Experts of a small language model: 2 picks a token.
Below are experts of layer 2 (counted from 0) of a mixture-of-experts language model. Rows are named up (a neuron's input weights, with its number) and show model dimensions 0-255. Each number is 500 + 40 x the weight over its row's rms, rounded and kept within 0 to 999. Numbers have three digits each.
Before each expert's rows: "comes after" lists some tokens at least twice as common just before its tokens as in all text. This comes from a sample of Wikipedia text that the model never trained on. Tokens count by the router's weight.

# expert 14
comes after: "\n", " |", ".", " =", "==", ")"
up1:480469450479580485476508494462457400521498517504556529533532536521459424490482506545542530524496518524508446479447529457489489426512508459554507402526532481484436537494488544482499554483489449501515516560463550416495545477498503536553564558570616462508549545505545422495548490492500523515477518477560496480457598487503433531552590514423433504488508456534495512522447442445511511538579514488489494437492452579524514534435499519449558504497468512514442513430520492559510501464529454524530520473518456502468420557500446535546506427492454570518495445475535473450468481521465551490567502534526468520481411538459586526483540516531514507556509545489518531514490495489418546451566486508524509456509536577476461474545455449483474538527517519485479501500487515461610551512504477
up2:499526489488544437526513500531486521478550525492524408514441534524466442497518506471522502440495476447436471512521476530507533483441403457540492487501499387443467475498524455461586427496520513555457484479449500489485613482507596518506527434492456457536436422531467594567525487466473587448561490450521464484509514442491428384456471568488516481502518481539456472433447486471509509479427479466480495455497452525519528494502520489427515504446513455483497498534548487526464399461480499489481532478527380521540491492455447535489481563500438565542504486539520518509529508532571516502467488533499470540505471471503522512480547423532555439560458467495474480540554471506443498555513499554497477526492453485602497460506485478495500525485458452489522499491507562484552492562487574
up3:465534494539489535526522493551429520519512475524515453483486481473481493517483527489527482529473431511537500481470530466443479519498407510529477427517576460478446459468560497507477492531488487465473473552470497489470431495522563484420564509520500581570593552552581561500498422542407454449579470551483473453523493530607496476524470495533501565464547447527452526549505497502475583532492510444523524567528513515555500557482462541526618458491511504469552555458535485505544488471559496423539454426472509449511451470503533513483425471496476472463576529428542525458530508505510520557451469532513537512556509537500563514490481530421546490531533587587437585505546551531501491487471460444484506464505495481464469536488515450492483485471520487470554549432458474481516526524536493
up4:549523509481512476481563521472489531437563561536543506601521574514503438562519553440533513517460534643553522519556551501516520443507540532442503494549466515523491521563437502513540524548547525492507466572474538471494499450498548548544609491497491573496519469491520491513527466464567488570444471508514477503489536476466521435444519449484462533443472523521510535425559515482469470550513459544561457508497468489450493494481590524531505558468470458576528541488505531586485526464469471482474490487507514459492501569492501496509481505502537531517527541555461544528497545542525509512459469437508514516493457552558444529474533561505495553516490492502520477451514461491459543419489405432515565472481592540554476576511505486454466543529505523487493589529457477365521465496528510
up5:468518557462497511450463499530505514487406509459512494484563514523524416463528440559482519478471503535480529504515485544504469457548518420509455491583494503486509555468503451448538500474542448482502450502473536543491525492481533534537558536520473546479497522539523485560559502504571532468452390484482491544431531459458491513418555461488573556464531521479557462523507417544542509396495502466445446498587427471486466485542473529465495495421481556500545437432544520512486537537516496490569496494521481477437557451487490476522479505564492554485400479526496535562508499477538532536416498456576421477549468472520494532530501451452499497612543518536482526482466509478459516507522539563534492548506444588508474515534547493443436519442480487531509496486482565506610526502493534
up6:468534509438488460546550493550436510515507470510496452433456500489509473461516476402513460519483458556466478552504505532499490425556495442512513467551453460532482460468522455462520551563454415450557488489457529498534459607437478500533529572510429546502572456509526486501538499495500603524470492463524515446461539536503511478527451536492558461533433459424505532479566448471559463508545478499515517459515548493456470434467471513418510505572513475536512494537544574500510421495489490488531445501427470528569492519533543540471573468535428509531449454534494507413514497518494557483595509463513505500511479491538602462552483474554431550551525498552490493439457515488532598490573533506469521509493544486578544465500464514491488502549566488480515527484510490505588476536486489
up7:436463523426510551446518486494464504471483492490478470523462465480521424508487458468573523556465503472488474554524490446515473508497481493615418530519522532484478419520451426453498496479446521538478463575499504465521521494525505479449512489532464537413573455528532525532555502534442463471501520490495528397532492574569458461544482583524482472583483464482506500506466471554467396497524520531537541479549528499524500485493489540462441540549541578439443500473600608516498482454576361439541568473513490475515528534477500493461468441458509503492522504467477540432445475506523492471469453483464480577471483464513524511437459472523496475498487602474505575517559509496497501557500552514498482470558471542491446474477449453477462493505482510565507536487514516492469519511531438
up8:451500511445486591489496548535508464468517511506551539460542555547545508535496473466523498486487518522503503564459537544433492501512550426541494458478539481444439498475487475415525511509513554496502467548402519452507460590482491503474505546602581458468532545509491510473531487536397519531472391543531472473489585461531482466470520540488498486531483491529480545458510497464485534447478488475525480460479486496547515535527464529425526549495484554516442515490546454505478518531543437543549534437496466493453543463523412472558475478487469537495496474516549520469499533420475615507481506515521498506462382495452499479486512491530581490551498531481515452546547502453461469461552465514572514489521488602505476396488498495455528535503562468505464564488496473411582451541430496
up9:603482509491558459464470497525494462562536519499539527498529544479475506531592477531501523532448539564527510520414548503516467469490450597474531479515483527426517462430498540533495495563502499491429494549375500511514511520553463541630536545510533508488480459463512506511516507492504473555498455416474520517447456465549459535545504488468558528477462489515509512418473501511470474459446456484509488428453483505565542546529475520439471493463463497571521439534542491530440412465523446539492446508491429537501545524495541463471483494497489513523529471432577454450502447496503467528459457476455525534518476450510554491468520550448528513514380535471478515528475585531489494495516445634421520500547496465475511523480460507523510548455487454499535507525469538441480456489421519
up10:565505509479544454530453609511474477555519518513482432504468510494479461562585458529518555546480508494473488567476495498485457378484530428499512477543522455563500481469505471495535560517517510507525480482426480499474555486464485513533550585487483518484479399563493471470466436482486534475516598443480473486500495436505477436527527521489571533533496487496409458472461578507519555505504440353422494499520492529562549448512536501436478552454470515558507475495568468537490422454462480463486493473495459477539445586573473530494504447472550496497533442416517548432540500504535499492447476446515482511458475490508568476517514493493549520484433491506469493501436498472448513522454516585499431511515573509497511502487476522600508503509476462482541535496471509457562465473506484
up11:480453486547505519488519487380504571460459474590459516469613487538499511495466516465542511464492536482532478525485469450485482484449529544537430501497459487478539557531511538526650504479512479485389442545517498513436526486520465487454487571511452553519438505455547535495534517512497570456551574518510438449522513509523446517509462477484547496518541488538520493495502504494536577537512498508541543502605454510508487462500506532429554566441522492516444421412529472486509561484519509449471487506444502469452471503503481560465523569437464487507526405511539489455500503465512449587469450482539467474530503588446483510484512443555580519511490448544473490463463540472530527511464530567476429480492519552515502445503467527431513488533448545527517475576533538503554500503467499
up12:488454483527596532436537454502446445421495521425572543574532489545498458438508526484475558462494526482488438542454447456476489517524498449523530515549470522444459442581470477487508551469467528503511466550425582488527538561494485551579577505529507525486512548477481553529532537521496564515489433448434544493514583494503458480467478495475537478449526471504504485504540459483465453476552518476466421497501550571562502527478509507447487507467460476482513442476523520559518439429515476590488528400529435550519438524559492505532487496501465547511569504501523458490470483462479534470505498521504479476451454545504532518496498555559481519475465511450412456611536530513441470463484446490521450510544481572510471492503564568493418448510504462431512487543444501503496443556468462
up13:489476526530570495498483511545448529517466475454477487490528526525461386519517482485517480453574545461512465463552504479562579556448477446512501482500487462533463574466528554417481438461460486485530542513436547434500525488459545546558480500511529518500485525505546444476549518545485527436464496433501450454448523481534485551525518477507540516524467481468481548519511519460514491471542497455519546530508489604551504494484483528449497488493533497441439531451450461490522512487541515541609468521525511459499535505525446471461461613482500536495537447569520486543488516463608521545463453473597456525518448433442474505520487586539495495493501440427450505483520564476491602499468514553562476456513409499486503512479545425473523473536491528446523543480441569460541491587479541
up14:501475505424491506505459499504450554452460456455524464543467542463485498534466499517463470478530558511479532571431560452519481460487521507566501515474576471451541535529500566524581495527526508531496521420487533504467443472480455527509503472506501482532491509548456533465467430499586461481507515515546461535429531403454449473566473513428622548510517540518478469412474503496492409527586478591502478424477514504445548512474477514513434583467486489466521460503532513608473451462510524497492524447546518534489485540459498498530576506463463521467443526531482469566495490554566478531489508596504496573497471480518501445451490556474447479554492404547564443564479522537509516513537513489519553505481526498512531469458518484504527561500509521522503473496445514502447442516407560
up15:481435506503489538498579529523535473529494443471534557467478583481533501507487487440502478484487531506465482506457542491599500458477494500506492479449491491507519547530585467498574425488472485491409507451432513451529445475509476516588570594503564547503473516449545463473498477496500542443529515534528472507504551507514532442483494535507478489469469501546531549493473531491535465483483574465512514520521431474600503566516505534495495502582499527477475521566480447496530464424575412555589508466514471504559506461415505511491506449535516506427512473512490470396488439548511506511510494502561520446524493607545598468424572494509545491549463543427498465569529515475537488558432529534527520458545466477507472521524480572504465529381474490523482485520468482511468508494453489
up16:489464516577512479475503491488433503550496517497538477545457495461527416495549510454581509466455544502453450488499508479486503400509430562503463494557535451492462573513476498523504451532543412487496477460433543459540560554523560532576525465482527483489547495476505482522474438475557524515556476460474476459512521486531531493424468540423523517559534557453440540444526483458502399475489488475486431482431528571585491485485525431498514446457523526509456501495530538525497500459565490498527475514508520522522450489528465428473568434496494539541450546509519564525527488568559544430468512560515561543493454507450484433518487522560508500516535522451499436513514532505470606472530481501504473485453512537486453445535498522473552426493617534498492493576563488517512498484429426
up17:436497606501476474448436498508510522462533412450478548519504501514478460545462526522475464502548565483532530568563516482567527531536574464506409475527493471437520467561466498486493467514487483526491508447503533486543448557534547512543493487515511522466549494494457558535496518435554472537446511477545480567476541515502457487518498452499438474499561511536475519467511507474468451573547488503478554468540418598509579491423447492510455464484528576497498514485505511440480507480531509488497425512529479505435510531549507493523451545391525515595467494513520472529540532533555512429424504478483455616551472540490459453516483444484510495522359446457567479520487506528520501472500488530543510490581446514480547454544493474475492558485530461471486491430500591497512512522556470
up18:503509504515506594543523430478519461512465538472553558490445496560470458410488530519621543458518434569449535568508465586510503514504516458579511475532474471463473516471572520416478529452523458551473470544506566443520503528558476488470476484499494514478540551496489488496456507481494466459511463554533562468502492512514497518374534484485556429487458453510513501409532428524556525507536502530423560531487530570545496493506530519511487555461532467487425488510477589586441570483451512441477515482620475514559540490574486551534486526489510510506481540437604536512513474492576535486514422442466548488509465505483523498478465545563505516505468494478483569482478510528488489493512565484529462493504546520495451547480469571447468494540499523495531465471493529512520427494490500
up19:460492531500500524441450460492524513521517461471486435465574568515578500447482447472541526474469543465528547493515584464521515411406482530508490539462455418489506470496450405471533529492484539456482485460510545471477473482462499462507511465505420435489454521511531584539521524556458461479549507521485545509514490433496473554491516468433578612483552563425467483448513483499436481538448461490477556537480569517557454418534545568477495456517485501521486541472464510498516555428467502465458481444482484535513513533454472494493515483470478558425531570546533457435517483462498520539481482436487495490452513454429582462536504489490497481520527408480448492500497475513552484553498458478520527498542479466494506381507542474491517488461559437443477489501532522379465495527533510
up20:546417476463482520508540521443451512448510493469525459518470501495528481494501515524487490507509541538511487647395551495554495505496567569538473466518535567467478516550500531500534511518542439527387527416497511530545485520596510514516518522501559568468494557519479513500457518429525536463523531489559466533476580512547494513489552485491549431545545490497538471445423482531513498524465535536498494421515503584531514503425488509516449463468477493519462477574541543463446478497558530493525488491550459474514516504508503554490448585473478507456498512509493441475491462465566529479431496575455506605492474594492547563478490480463519523541507581527533529533543565553412501511542468522527442543482497511437549527526509496545540573422445528503493519469451510503456449531516521
up21:517456530494501498466470524465534490512548495437502469534505526564533444427455521506514447493473517452473530486490432537493476561464528471471512484465536460505481447452475510508434515513462528553445461529483578422534472532515439467523514535523554466461506495529494488483505530541432528533435519504504493476491525453443511449534486499482513533552421558487438491466491519560488571522468485462553473457436426521494575524514475524463508570493509503405421538535466461538483535560565420503466477462481409502570448491480432594485525537531483520510477500510564507435436509569489507517491432444471512534494520514520504505523439473622521470505492537433457545466563566410516485541462557548499451429472479501479436475555510474499516525531540461420531512502560561522475483484403458
up22:450523494476516553397511496549462444463490560533473509512534515506483464548490508551489457535534438522522472575535462439542457489512452494518423508492491560446436544558490437526468518435470493494526528523473486495491529490529557492468514525487467444528486524532525472524535482494497549466502454519451496562506507474410461528463421567507478433514543458489477425550471446554529503509560576472525501509501502487502507517467511464482488472489373443448422445453537464534564493512524505515517557453528511472484465440489452498504465472503548509448494536405443504458397533526499530539544479457541532524488478564470514516512527580418519547571560529592520537558564494539471554486516437438522495435499511515545502515569484468484476486426572426535491589478517519495461488500462550
up23:507522513492442605563566450492510448436521570496482466483513491524489450470538468456459459519532482470529458580481555460507456444597473515498545474562465450521446541464602442442532509480468506444446520479382467487495545482520528512446504488541474458471492492536526528478533454507451470476521448469531518432526487499471547482458508460530517547469486496561525569485465469571488493457504472485517483437536524517558497485502398419435514522462519483521347416515559497505540544486558473503487443481510451546534461494538461469497522422554519529447496485520523519502479456503551556591515493445484562506552469500481566544522473476542564505495490539510446524523544538487513524493555541525500518447467523555479521475514494522547483456537515504556486500563459547463516523591509474
up24:486542517537529562543566471428512539508469500551495475507507473490458510504569450435461545474527463503536464452514508495470563448480420493498462498480415475517423516464572454525565419440540423454562487507396462469547519568558447538465480537506535475551570557552558500536523469524441523548532501426473508484440504466512547540480491478476559537543517529530471507480502532457436486484449425465540490480489531473464462466463456488523494463480537467449417463489539499596508525483538524490463464510565470511473506468510470551549556464417499518534413465466560470537530532465484498495508489556484473537588470486449580551533525516459471552522529482590479475490499505466463521488463539519535489498538477473469507436483544464449473539434486571444478518527475474473568559535503460
up25:562433477590489554522587529517493479476473515451446435512426486556458505430514550485480451467467464547494521506393409571482573524535534533555530478455442485481435446456491537504467491522503446485521516516509549484499462459537494493447514474518422553521501519519548476552532519490446491475566428484558559471507490523499519484454499468462452499568533495547473563547504497490557510524484535539428563453535438502425470526461471520481521437542465509440459473537446566553528530464580468474516484478454538561445556512523453562501496528490485506512533419501487519496454501546496514568491517426499543501491520513560504482502478559540561491596468492536447527466485564509513486482551496469483499438438471474512478519465520519518501489529420508363528527532461518459450504491441512
up26:487522509512512483471599484542518454464456482436552576528616482504569502490540496453474509497494457536559546549409478578546417574445592518469554527483551494432467502433564533469502559485574457453462443495446490475479522500514485526516567455529486500529463514519475526513506505485508508537521498500472426491511519472353515503478491534564507578527507486479452492521520584499501529509562520532550506495477484505532499482505504536503518470535549461540471537523474486542514533517590502472470475396544477478452501480508502519480494480510487532517535485546541418504494487516512518464460540489498528418468485520454489464533470537441463478467512550539601505528564559493500504493464522483440469378478531496428505515552509515494480606522462481515506476484581581478533518479558525
up27:470483555448498495440469410521489498477562495475494556594488508461495485520538560479631510531473491481497543587504476573501500511554573460440488494482524474440539470521457442544542538518464446451516502454462508468502471509497562477571550465492553484487425464434457499474544527479568481547479531478477477569449493483479466535568471433501531518442507513488512508476492510496503489485535429470473463513502458498502514438460455537475533497510505518507519453474522474528497463491476506486543476478527497529538476578486532516509519537403444584557505555520481466494488566577457527474473576494496466442433532491515447362546449445490490517484475477483543468508466486458560539501544519482447505435541545507549552453558482450566511577540497524551543521520560563524591504500576519
up28:481507491534554495488457509416542489547543478594565502487560550489479502529539478501498490490527523525568515530515602487478524438504507491540490525542524449476553428450448453541505555515504419511510524539495561441419489507484558505495489517508461468530466518545534396542433498538527460493467509521538484499473482459503531581485451482463513595491564517468480516544448483482529480528476502455505518522503573489512507496513493508506567534472432508438531514497441524492542472465472511474566509444487518540543495536435519498521474520488475500436540567473523498454526526439477451530469453458530516458465490471482499565491519573505622465473510474467414538482484477519554526671479461469534517533547536457462444502554467488553464478453570499472458540529507445399523540554434507
up29:482521509474499540465544436566548551558459489479482510556541498494570429414507465497516499474483485553527474543491534476465504488485470532572469485475417478482434489507463523473434462457501510488561473492509491513447555488480454648546567526510540499487469439561532521567500469517569570475584399488518467514488517538429532533495548564458525475421548542563485553485477496461492515550484457466496460518479502504523555541500599491528514499523592555523533532490497517438418521542464477503543506545556447492490523498493516494499542439470508523483470528525603567500458433497533502365454498492520507468435495522482486509516461481455501470439469492477496517494535510475423486417448493484456435467520499493455474473558538469434493480464512484477546548534426463498505499518516475
up30:614493501590557506456484473506449588446491479494492552464473474454500509531517450479472515409599505503491498509492475511553487513454410440476477502509516484511514449512548473511497555474527533500427488472428552468455409475488455477563562415494500519451469542455509473476488521522525476528488465511523453439523514457492491511459548527521537485500483489479517519348551464509481524385507588496424427476458475527483554522496484489451473487529402508454532529496595451552489442465503509525478462495537514478508583454518449476505514534461492500510486510527494460519469517456510522466475483455478567503515494482478559507459496543493552499477491579474542511529572532543475526490499507485517488470469390530405460558421491495441511505478496518435541503486536504450519413515496466
up31:466484494464506475454526420425510472470490449575525582511466495504475523442555526446450490436512516563522466434511485538471494516552533446490466509494479449506571500421502520545485489506526509471469510497472464513490543487469441530531529469522511522433550430498503564530501546431460510540483544496489510425437581537589555504498508560462464488528522493487565513534419514486441494519429469485485483520518473502443571478482574523482527499499512502462485482500432558499552523563541419578483495487532534528431522536443463493525460490453465536466550507477502581476427526463528497563469368491476458468396491514507466482470543473511479569501466505605493546501483565485460507509470509513472509404567479469545519480579560559538498493487457545506559488433512520459516487488463472
up32:485556549552486528515499547496458454450519491514512513502586558612599482473443479473457459493417472562483526502504505516493477498472590503558474482543493595406480503507473522495535506498561479504396485485471507500528463491435505544421479529520426533523471480557532502554465526512482521477459424499492482495524555454445455429498489474524522462536527544483514505497501568481533529567529556510542552502495394441572501489445508500503504555524454511458550489467490477575623483474512545489519552498569560547494588575526498483526452510558464503530483462496476561558486483421583492479503440465501549475504500507499524493466502529481520473511520464522584511479501485501503504513500432541487477481494476508487520459509473568544504453458479462478494574570481578501511409497435489
up33:502518560517596443475533496560468472448520640523451511469532499501529441580514529471529442468479428492504547533483469502500501469429435573488483495559535550531540457462483565510461518475543513547454468540488538525460430469508471465489526513521478520468520433571475510477461506500454449440436467443503561481477563540535456548480552416532514455409437468587451552491460525492484443537482517547457502522532506501470500494535477471457530575479486482459489543495500435495490553453499510552524527519452501437530448452508527486512519544504530520513545451488485506520474455522442463491539434459511448583524517564501523519517468541499493517540484548475523465468501509430559543592478493550512553461476490486471494502460517504433469539514460444455585563525440557464527413533469444
up34:501471486426493443488451470419530542509512427578487534499488485493567490505478442427546468513477563482464485511490465454472422567541569512577425488397497583509511581483508477468585515468495509588426461520501437491502436514572476461506468513542504522474492451469534539487546515501492512478451523502525471505517510517511429544490527503500550492475524482547534515511509464510516566503539525460483476493543451485503492512530497509475501437474527507524522402452543442466517514476449468476478475502456498534462534498501542463461510580442490504547521481433549422529499539481490496490432467541514463504510480585471495493502416399570500553497509498495506525483531531493515555515414514550435467527506542576374541459509504567495479448549541511505432567448516542571548520461543527
up35:532509520576522475412496511414512531428534504495487470506533575479532456490484513425456559563438498502531482483521474510453484478496451515479463428559466465515499488400521527523566509474523459569518434529489542429495525549585530575549545542543499522546454539547576507524505541451546498534510506426455553536482568510495589547485539504452539502434484554504415560462466499512488527569531468447496483478485507469566535480574523526409516474510489594505442514520485574453529528567525497554473606523450481541522464491480453577540481507429479463505500476457484419551544490560489508561500478461511498493473410463482485530485487558465441519489478539545478449498500482456473499460508440472540489465477463565484498488545498548518523499519504550497473521528464562512495540516528496
up36:476539504523527488512536414537516534541551503460566451514483542504506458518510460465483587481495554462509552534467522527520437495549490499493439460462481528530441515457529471452546531437525384511457494594519520512517495453487528498491526545549533483483524571510528509527530474504477533494533514404512483550486580517554438569521511568500526479507433504551440493490478512495495466428481524508467573539519526583500455544519566509517521479424515496515459530516552565506475484476478492517527513450565405578499480525545514512538513510492499515494509494538600433483502458523509554499516498459588550577473503475466523446447442560482516481588441481470516450472521481466474558463456450522562467535511525545469469464448496536446476525427510529458514613539486611429502502505512547
up37:443531488484533534488517511662478535473477513504572512496463457518502508529503466488521506414476492499481515511481479495528474512467482430532452524489531455552484570573499480408502504517427510542500467371498474466550534479400572521505495489482473571482477414537524477607452554496514546469455406487529465464552516444431524490489588518512460434485527495522492448474467515483542547514535473489514489505538468505474486483469514477425513547449521501524477533491458478482474519544450529442519465523576510430510539497560486510524536440490451519488518480484481539553493463538519569468519430483465505501444498590423522470520497472522479551507464493528563476517520463557471489439545514494544457494497555592569478473561448474519462589490574455460498532439515478521466505496536518
up38:453438512513541467499518485543463448531604547498497524557512534559490461489542484481603480518513503550436491467494535437520517430422467453554467499532470543531490511454439514505494522512425419524490472510478626418486552499519458530541545539532556472435467496546503514509478418518468434536522495470543597481510553559533513516532551541515498531449491484534474558520479533453568486459499547500491492439466505562561534497472473492511444631413509502465525502525547437555513484387533459578498494510476452429536518533519522486528532456442496512534472532475496549515509518502498534550509484506547495538456479459531474489514473593577499541565486550468497455538508538524474514553454462504554547536563493515506491521459560512540432511504521507468488544523490522484495470553508551
up39:503497492529490539429534461477490449504509507475498517563585499560533443472515511473489498500498511494511531486499441499545503440479475484495440515575553551521513485480575469447459572444561525581531531549469554550501523417530497509615447500550497561451510537416546528488534538464422472535523516524480522482464524513504535538496542465532535486513488557503553501501409514521478515539481485517590553540500546459527477453547486463409515492556477507527528474529476546460505519610564497473478462474522462550522548478445453526470497538503460461423564523483502508537437521527468565463524456482520454450441452518425470490583531558504470453441472537478455516556485502458501495515536573482547489458589518500549488490582497549557516559561524534477498447544466562444464481511499560
up40:533479489494535504461557493457509485438416516570464472534470488492501486509579526530494478431505518487512491481449539576633533555495518452451513443461504523474513598540530488487469551537498519489440438585448510481506580508456547502512565514507548515466598568379493430454495489542543418489482536524491469558486530471520445526558420456450527446476432515474553522459464559555561521490511485453505490417531447555514595549473491545476477480479493514498503487476503498490512552538511510501563504522469479487516498507483467519507484478477447463533531532505464475536471501491608483539553577515487541512457496518525474487509498481457506533473470457536515495544514456374468506499513468505508532559425448470560511541530519489515460436442450523451485497527453519510452469476424520
up41:518449476535464491493512495595510472526540507480499501463527473539465483458624543490494542500506518468429475579488500495487503501564481410488518534501471542551540567468430415562552538518409485536470477567463541564422544509569504516494537509482396501470490574412497440506558560526494506491469489421487565485494493493492457422504500481512451486464481485502510583500438477506481480416467449475453430487529531476467503563465458529470530555452477524538494428462519515434441489528457518509485437484535498474503486514494528506462489584503435513518523522484591451422499462522468465505558379515507525498493479517436508565547583474555504458472497455526522466499485532570531514533481407549484493509517538473449476505545470527456514478475536496470481503526545479489485443479479502
up42:465555491499480485487475546600514403564492516528523539514586523559593482492488537473445493542466554509515524525481541483467519527544496520493477478516541443499506489598532448457502511436474542461509442557546493435496557565441535461524520473510479473597591487526483515502490479512528428509574485518551495513542590551527504477582487403418521502484532529487477507422466544485493517515519483501526558599472485538487500568485506544499587521423511505512500492429527516523509496488507548484498532516514496465467501464546483507526552443484520537509445538546609576524462512469563556529490412502512440567532516500492545444516505469548479523517515445450458549543559465541465473517481487491536454432518491466528485553473561459466455528477517423517498551489457568498484526493524457
up43:451530530468528531538518523521544490459479541512503492561549489576531493501448477426470557490435455469503435523451537438540443452428440537484536524460440516518480533538451490449498510515474503541473514574512497516477567530455446500498473548509527504490533443485494550438469479554527472526461518532551462532507592514564468513546510433404595469514572565516530472417439521484514485508504561504516514482519436511438582466492523471518520456462516495559505432409523564528530490553488557495567505452559500448437467455482432560519499428565461509499472542558504555519459435545484501572505485458565545513443518503467513513523512537530509544497543503432496576501574541515451456524485531528487476473466504456565481490481502473461508521498454498467468573495484572492433457532455455
up44:547455479450469484469507496470502475484508516484464464516524524568461494469466555448569499530470523465517533478511503500455463415573482520572515538507535473555523542494480519548437498531437524465457540492484503426491453518562520499570528499532508437464539419489522434469547477548434476555509530522564501537488485533487446479486460488439473485483515460445466446549460463506528466532504366489504548551597513534551538586543480531523594520548466507423520529462582579542471559493577489561486532458477458494387538530561527550457550444523473483516510490563478521481420471539482549502474487542490540492517478497480548469557453478473392452529475427518499524496552466477506496476517493506456502422519507510514558505537505497522535498493513435426492535496461527450486507474536430
up45:463533536487547458507585512569471515475458463471510456541458524512515493490523457533486462506538503489513535488418547449498574545497550491571459520440521454508501546537542476437503497466556551505495479491529544494486562461513539546525497493500429503545512523567551549520518458599485471444515470540509482508440505487476517403527488523419541571449492487510476560468524539489512468557548519557418541500416501482494554585451469529482467493455534499481491508485480486585470527496447478509485477479467523501522446523487520483488546434519520481485555549497504532522556390461581592483468525549453533517477508500475550462501466565476478486470542465440482451564514442504501515452556486512548538567505502512502432446482512449435430396396473478510513449544572514448529513490422472
up46:478489526443560478520503432565476501456457483489529564501493491461548471460481505531564513573527487484485461581444560549483565537563481502496548491516537436437445480533442408529517566537511539433464526495468554502435494550463464477512451443499479559528481447466488452443545499499469516563534502502569444500519496474458518509553459472510517485457505484496453503466437531496522504552475546511493466427478478495474536467496461573505570468470496493427524472468449409565541427471462488494521501475530476470509534517536540478540546498488523485497488562460463515465489445471492593506526484428471465425480526556463483541535454465529447516484521450413458464462537498452512505537498526456480509513590531496507451506519464432467508465505468609542432491469511649470447476466550469
up47:570473522521469514519507471544460436556439480489488474427505501493578433530499542468544490537421551569457475475508519507462489392474478521456510456516549464472450494479536544554465473496576463467444537500453521461538531475458447537524448493515529476512478459577498470484481533452531471534498469482507467415481535480543516428442523435458470549467501550512502497498470553487451516570518473465503450443461536551516487479462545474517476436415529529546462460504544427496501487544508496461578537480515528416505453562445538529469481454494522494508476502469523546580490455502474547580437460508515510566506509489513555479474440489495523559526435533458545468480455539456451588447430453564471482483473468523547505530548440526452488466540496526440504592493507452536468581502456422
up48:472545488502428527495537509466448493446504569473469496559529485529468422547479489474467568516605455498481498507473477467576484506449487529456514481452580495506501496415476547523517520512509500526541503462469530484449430502508532449479573479516502485517503477514490577522526425508470500563516534584459439459457475447454440544500477548515550548504415578448452466513471512532469539479544476501528456452482537529490462474492496512490455499520538509461471504477584543598433524495630516509559512521445548467483437527494476480493502476524474534505577488512438481464480470541567467492580539501476582429433474455542490474492516534439504525461545469602507558514510503414463496535528536457450523493464421499479546526508586473450495548587486516479516577477506467504493485503507486
up49:540507542536495529499550453431453488413565507477498462521596512436435481560520521564443503504472502430534460551571548574528491459470529492522491473508484491554457472492479412511441474478551571509565515469523546539488541524419540563501511491525437522469582505538459522424481588430554451505538494548526528545525482462546417491472494474492471423471509488477486530499492514470565540488512547508531539438550568503458521559486541481485508463541488509484515445445484550503486504482436414493549528547576525440434473573465542530544610482530502469518480494497475497457533487561511466514558540482474472476435460498542491544497474490566554510502492552436556375482472549519426530507542466455472492536475519517488510516520486455471473528494452465478517496523522529486459472503455513
up50:548541531467543564504521513458546563605523441483510454515526506469570469511537530503557487447490521574495448483457473514460425487481536511515493496476456452403370435506481558502452509467496509516565548522490508477452527539486501509497487541508580520458425443508545450515490470457491475480540452523541491450408474503519519512566503476443436505515496541609434536487454474542506531577562478403487507528488559566522520552470494444512535518501581589477522449500502489534477440465484454473525505466546435429453457489444496525527566530473482507463451481481584556550507497509480470458494515558552550549529453516512483437516488454497553486474544429501501541508491553455454483488482468511457488472502459508458498576522482501506590475486531425493445545487502466481503526478517474
up51:460544513501559446471525505536453510519466530489460533540550528465564482500500454507545502546513408496521505490481571511413507519480431494534528489543542487437457516481598492546453587549491500474425450534456525493478532541508550474474522478527476620530514507448575402477514435537455553529559484469515522490416528507563486535539478464479473532557553440556464528567478511486464524509511515503505497468514381494496452555570456522508526477491503537461487487464459468569591495474509405529543514441433523467473445465470497566556552512443497486441547511479562515492530448455448498548479537493484516465460484508499548497507557518522466508521508479531482496489562552428478516495437542457451516423521529496408482446502504455480474488465555514523582542455488560485489507504528516
up52:493445487477523444448428505484503506507509487514545470483518531491551464535505543546491503417511575520482424497473553568497493451453546501547501502528468556441472476553470533546485470478470576551469462438530560541474478509538521537524492527524565562520555421523499523431495531472541461432440496537511440554486542506484511429509505518523596442482528514535437459474553507512531472541566462516484506473486506497414630511481493488503488575566471530544532482548503482504473415521466542426497491471529522441467508557447517560510512473526454486448429483507483457565514485571527489585456506562526517514467473524505486495515497460481547484449490486499571494564523496547519518556534426460522449487495491504486523431537501511539596571490541428450472499442450483520449484474389484
up53:512453514495557535503483496554509445498534516543513485468603515493477539432534526434524469464492527524502511490538559495520494462487482463487506494565486440499482510482422502511558507516477495502441542436455548488529545477438507571451543480508452522517545443474460446463525484519494466543540502397491465459421562532475529535533486612529492536481515523532461473495458526484536539458458476531489477553564516454551464424451499538424471564458485536508512537507544498467538496495496529569500524507532489558579481411458453526553494498522509491546508490514479555538475493463463488583493441460455455549481505521531501476489422468491553493452519631516443438504504570494517495511588475550545506449612536558526506520558581549523468479440469423531525496500555498477484482594498493
up54:519485546512565445458559403582453482488548501469526520479557526470486492458501563517578517491534501485549440473515482472458454466426451573569542451512484518451451529465445528537490478492559495584440529477477543503475504461531423455486526574522557438493514442543503547495458447457495523482524457487540497469510557561493528457488548412434522483491472504607509568511527439514536432453523496489579499511585512548471452532524519500504484570446540595532524465542506447478459515521511525574461503529482469416486427464448524434478503544521496467517519531529502496510428486493460438498467480495559561485503460478468518529475515493505490507580507510584496464491521534501509473544480489540450514467514492521482523542389564522419483548521484487435507510529455569477475481496524458
up55:438493435507542544487497514527475456452505528447539465461487546527501446499565496486498559406474518510521414501488487568454535450561453447537459493511497507453445438538500472487512487515494482417510451518496512488432555477498477533534521506584521602464553568498537499494526503475475507449498475540581534502463574423505469483477578502461565459448521458576462489418495470531546468486450479512444418515533505597470517542487499521430506479444479467546477537482532504539490504480516448526519541465516489525524495502474469604540505474491479580504497451506511517487461506509513523531506494505508473511507445510465577512556539529547525594529466552489476486516470495469484539489527419531579470517543453592523447435497514488444528553440471494464522553509471571445472411558413469